From a checkpoint of a small mixture-of-experts model trained on Wikipedia.
Experts: 24 experts in each of 11 layers, a softmax router.
Training: a variant of Muon for the experts, 569M tokens, 8683 steps.
Below are experts of layer 8 (counted from 0) of a mixture-of-experts language model. Rows are named gate (a neuron's input weights, with its number), up (a neuron's input weights, with its number) and show model dimensions 0-191. Each number is 500 + 50 x the weight over its row's rms, rounded and kept within 0 to 999. Numbers have three digits each.
Before each expert's rows: "gets" lists some tokens that make up at least twice as much of what it gets as of all text. This comes from a sample of Wikipedia text that the model never trained on. Tokens count by the router's weight.

# expert 20
gets: " was", "\n", " is", " to", " were", " are"
gate0:503454486581486504510460412479524459495417486497456527372438471485512478525533599567454399533550472530597463470490477667482580575452542567463396518455500549465543487542372565380468538431476512474500534548520503502475490429512440459506322472565476445484572399456468502463546479498525407501483442558508539486562509486496494523455522485487450556523388426566534520509484525423494541470605535458453495580490543522451498505423575499441576546542490535533478473509468542439536525484473557510474572478456494474523516535537459568505517441566473504438425456536477448516493418522499456460
up0:546514448512439570484537491568506494465528551433503478567435422506546505493493482538522468555483453451536477542412511390505476488474368433575571455502442492465521435543521471531538533517536549456530594447477563563461459508452504524531486458450453563424421466447554346513526545592549499605541531584446480533451465476456498525502531447560454441560640531500491509488438534487483522536485534497505476513494473576466498512432472479511630565497517402508469565515434520499542503509482391546525379534556547497479524505468543438579477454460517440523532579509436437569478416437522382570

# expert 8
gets: " S", " M", " N", " B", " R", " C"
gate0:420528561545478423513499463468519495512567448535460451479461567507506467558504515544500548429504482466471559537460529590487542509429436453487521504455470523419448455528536510547543492485481504423522489394450519487462480488410545510497473372551488513534386472554405398357526452547549551467476457492514539483451491546536549418529442410586499458547518519437452524436572484452554473572497513483415506385452477425495544543448518471385437426558489554524525482575438509498446520502502544430566484446508468468525490530496443480531450632477559495561560419396484484457497554486551428387
up0:553596564468621489472456603602534495420374500546574448565508483511446504539513542502581472475511486513542466578492407547467561517635574394511531469512561504452577395540492481562522420480543451545473548451464444574524536443474482519472563493505575567510531528530522499459553527467562470546517538507460478462460539535518486547560481506493529501555495563518472468560519428535552518526528464523459524496442478529525493540485492429470523386406448493506566618597426516549454520370441515521471558628468542498394562510447526451471467492479478510456493536576473482441481527420515459495

# expert 5
gets: " f", " d", " s", " b", " h", " c"
gate1:492488500405460546530460454462414563477562488409451470435461538565460399470413552488507520527497456392407548522497471592565443492452555559475535523518502507515486475460527435470528506514554530430586527558524450491466495464527421505506436487492526499381442529613547525603499499550480509500459484484570450510561458595500548398480558457515473510492531473491506547603575506472504455442568490530461408432480461547538468519517563462443502528457474541516502551423461443523525447370579445412453542500423578422553494494440490565482504464570523523543495430491550452459447519409463626432
up1:488501510580406490424535539528580543450543552620541475514516468483484568463602412461517544497474497481537501465532481446458487516422530542575469364520396554544487498519468577499515517572452454560470419515560573471513567477434462475472519588525427518519532464480498493403422536542447522458587533513536530551459447441455531451539417536435467593551466476469488453434473460478479485465447543425607436509520550491463447489512507404478486458523439475418462501498523563410496593470528600526521427524494443502565515470458421449551547409550402508479491552515516545587556455459528415556

# expert 6
gets: " |", " ", " 1", " 0", " 2", " 6"
gate1:503497487559401504501515517433561441522431555536489503482545553571453528485421457435430445490538524596447439530514542449496513511474468541525362567453483446534575474497546503591488530394447583459465426581536500516495481541524542559470482470472408543475503422553472475459537458535472476507424493478488442468502464512432439510519490466527495537473546488386494497489492471541568487535497426498455453549519399537433574439613481501537465481577469610469516458557476581494484457623461539526569499377513530483466444487568485381567488389546456472552520455496456459489474510518553423369
up1:570421487494388555569460443474524467572568539489474476409549465504494543485556544451494484467426487434505496530579451586509531431506554509561505470407474454470469459510516495433538478503459523524414487540451439511418514494545540580481446427371463517440485519542588459521521528486424460517492465534490418524551540473529523503514541490418503471451500431510455519483507605477551545415504488551498531454491481484459608467471499446523592552549508480484544598435510612416539567559533499595532496582352497425472531548503524430435479503493519479470476620510576452479615489431406524495

# expert 21
gets: "\n", " (", " \"", "===", "==", "/"
gate0:518475489466482477504441501519501567477582493531553487532530498625529452490434497579463528427537445480531487365536431445517519532514511442537454548454476413561536495419517417457366389543560502533488505428572538566540454443460511449535557473520437536494429505524555436509492398543508502509552460370534401458506537581456470572543538517530464452524478475523524447581475522502428508562481455500392397462428535457439386478518366582466459459482382501538505483560469534506511506416458448475517500520539449551455455446579513489458494448530577542486482488572450499449476487470495519505
up0:502519614411536491496507465524554539554523445505492515507551523531583489500566422486480496517490442430506545474531473437556542479571528521492497579541392445524536534481514480442524491560526499451507472426529559481510515470443506391570550539521456434423457522526488448501475433511588569495580463502561535475552481435593489501494417480518501530531499511538528625504498428399437535614511425448421563516602512490372527603634481427462507492419552531484485482397498536529558480489489441448561531517534503470450443517587570475462469450481499474488485478417584438571441491489572489393